Below are experts of layer 4 (counted from 0) of a mixture-of-experts language model. Rows are named router (the router's row for the expert), gate (a neuron's input weights, with its number), up (a neuron's input weights, with its number) and show model dimensions 96-191. Each number is 500 + 50 x the weight over its row's rms, rounded and kept within 0 to 999. Numbers have three digits each.
Before each expert's rows: a language model's description of what the expert responds to. This comes from a sample of Wikipedia text that the model never trained on.

# expert 2
Short letter pieces inside non-English words, mostly place and proper names, plus raw non-Latin bytes, as in Rum-elih-isarı, Kamp-our-is, Glen-wood.
router:487450440445483570452456385506603453378497412487508445465484497503503495503473569460485442561485604476590528528526498601511536485518554526457518521415487530558425567544503480514535435459464543446471506472483628507530533576499499468514434476512525557544535469488521480511464453590509409567
gate0:446459464433557519543473525467464437457482431538537593510470513450408498429452497454519453543570539365516552604504557570564445476505414504585499522569586483538505477516447535590455494463399512453492472482491511496512489513478531436436466484546518507486537406551498479428532502523486499440
up0:499507423467464345570578491510533511496536421551494553586520499406514548478452549545524466612501539472450534610544437589426543538507416472505470469417496575442454443511443476470501526453448514457454503496419480530540472506501544579436511454549482588531537445454466538416544465500467431499
gate1:543521545505562460480501442515544469511617570473529531494545457453532502516490444495396422492580478512570577449446543548485556514560487544444473490529482479567472585389448554527451540461467510372566360470558501479539522602500445479546493575443546530571532451485453574491491573487431491535
up1:434507506485400479597468481634507595506416472534527470509503528521546428401491596533531523530499548458454495510526473522528497563479524523418550512466503493455535498587571448457499467517526541546425658565445568504472434427473491477534528509435527439458525570560564469444562473568552515499
gate2:394521585459494470469557502453545470481549503481487506557445496494520525572484493551422406493506534552557547337469486534471438550500547542484503492477425457465435538488632454429519537460434527455429488472533494430545586500483470524408512418559551525485450538496533506461561549486544542513
up2:528500557497516537472434505535628494468453453514557437477538449534589417441499549508487454514497499599495504501466512531514491394649504397454486519535550586403528534519448482555451530575485533522537523508517568547443428497612436527444454481492462492640488542467532517405581499557449533501
gate3:409430484573525533450552534456615500625499510527453558529450421415486457470457478500568475522511451467440504460556479492506565556520513411460481501458410442494540507500583505507470465466486488416529419440448627525517360457489491512368471582596541474558479514609455423597372451511499432575
up3:471531547490504466493490499549527539506524491453451408455486474452497554538611560580469551470483527440453493511482546466448525438519456460526456503480498503417546543534487490453536453476470431531533458479417581521477516481559453496487440405540408510516500553533473506454527539544450466513

# expert 8
Word pieces inside long or rare words (dem-arc-ated, dis-emb-odied), prefixes like un-, non-, self-, and Thai or other non-Latin byte tokens.
router:499493505492504555468473471423580473400465543466404502430507445398460493510481502553518516532475636463537595515434439556491450514452464608469468571505504490560541598568517505469459410476385498494497471536518629496394438593572538492521461532509459553549461425404490470524451513499540507524
gate0:509529432474505497473500535545463466479435494621532512466464476469490492544527483400491553411545543563552555442477499529504452511567418490591518349476521406571594536470529479490528553511453452571531478537503524533544526551547582527471436563454472573608550523586506460546506543464461561438
up0:462481505485444529579501455471563421483505523396488586533567482481489555404449483568508549484471533499570556458465563574529556493491424502508490525541458552419413499493495441516526495418505451479520382508466473505427499559456517516439543408502441493489466483520581436542508477497445526521
gate1:612488453511527508432429483465540569371512549510485564572459553567498530642527508582458466553527472438363426579508460460500576535493507526489531564445529501488526484510518518570516502506507438456557469543481476476484510474509496528468470511467546407472464527426527562537535480577487410459
up1:446459418543571530567569506503497436506477487489514466535597501455485433497563531417539429607581457547549511548562469549466549528481486423426477439456470427461394434560562433456481517429487487464459493457579564529499523482493441462472542538528569473517522534472441473551470347502522536563
gate2:447427506486491542564505503526499516494581517548402464531565536475476542511498489434487419497458519378535532558541470531488606479562517463589553514446474515440495551486480461557502561418433456444510489606382497416498592509517414549414562442456538437503494467443532426594563477581539516543
up2:533561457503490450460495502500572487436510468365573448446543508526504525489562441545536521539510516539476508479564438459533497538467519547484501547563541485537590482501469549442500473420518424564512521468528522581530533556399481475488430453560506550394452497513521500494434520502537468536
gate3:544536439418503575499458434567440459453549483467561532554410443439477530428514496538525505558517522470515500492445515433499424506496501621481540477544521519563464537445498457512556596428525515507524537503596475439549528528486562515459520539575480586500422447481514622498494525576535523480
up3:541532408469450587532475524556457437522393485530470512516436533486529501496533504556469439486403537517536492494535453457547460430479526485461611489491504563577479430537422466524459482501539502433492476451512519519547501505476466583492511497560469478499453525495390552562551438467524474506

# expert 39
Word pieces completing surnames and taxon names, like Newcombe, Davenport, Teratornis, plus goal-minute marks such as 85' in match reports.
router:496488527515498582424490457535550429440433308509501442428488475513478483519443608493529500546531573534521473546506533539548470479521575468474493482446527545573516528542516499455516496461503512488486550372471618485471534501554500449582496484424487563555570473472460520476465428646555438479
gate0:495445516487454557518477370513433532472492476500522542524562554502516455550487563475544560485514471453654499476541515637534524444473510507408472449508488445450495612513430486506559520471441501404539446516483463516578566460461449509432521509496533573579498441470498464479508567587493469505
up0:535550617552515599505577625515515521443435441454450417546522552479517453510518505537500575472443506606463479456513554470430443573484549549639487585458428508546501517479530583466550549436474527488500481552468564516500466444520447516600618477466492474522528609482502432464496599443593551497
gate1:440526510464477512454572517388512534446578467536546510492417462578572527521552446557512424382500495490452531456424544415524474563539524542544535514490525460548492525480451483481500528489546474510513554540510521527486456439589559560459428469500451455506486517458460398529557554542469535551
up1:439508495487594549592527433491463433509496567461486525585567523517474438492509530409448482598504489479473425593485540611459607485524472437503526467486488534399538451533516429493592541540493554485582483556501451443415539549485528494494589528543468607514416402485520570453475466455465453479
gate2:489539536545517473542497559537516487428515469438582485416513498530476457507519506435486451511468591539529474470502504542505431390443519397506569393581468419569390435449540577521532485533470521460569416460513484511433557481495454523516422446561432553535600486517489472633493515548502463509
up2:551454474593528492568594464445492516588538514543551455429449587562467504506456483505503530473511557499446475477506511553576476463546490478391561486498512523527487519525411527552477451499533458380515387366515591429542467540451492599475482461587456500488547470476483443493596504510445577469
gate3:510522433525387481556520476437580488464489425472423519476496433504482547540527524587562510547535530495412464605505515464511399490572564519557489494509439513426486508432442519434492540528508388602450546472510569490445523398546412553502431525438503542557545518462415600512525465509380504497
up3:466450548592499468492489520544472520550492457473457497344511511507489523566553456506498487478494496558605571541463456556538484394535468454473454425528471483527541472514421496486460434567436485530513506512519492436474494480593436489504485455501355510529539487528463515539576561506500427512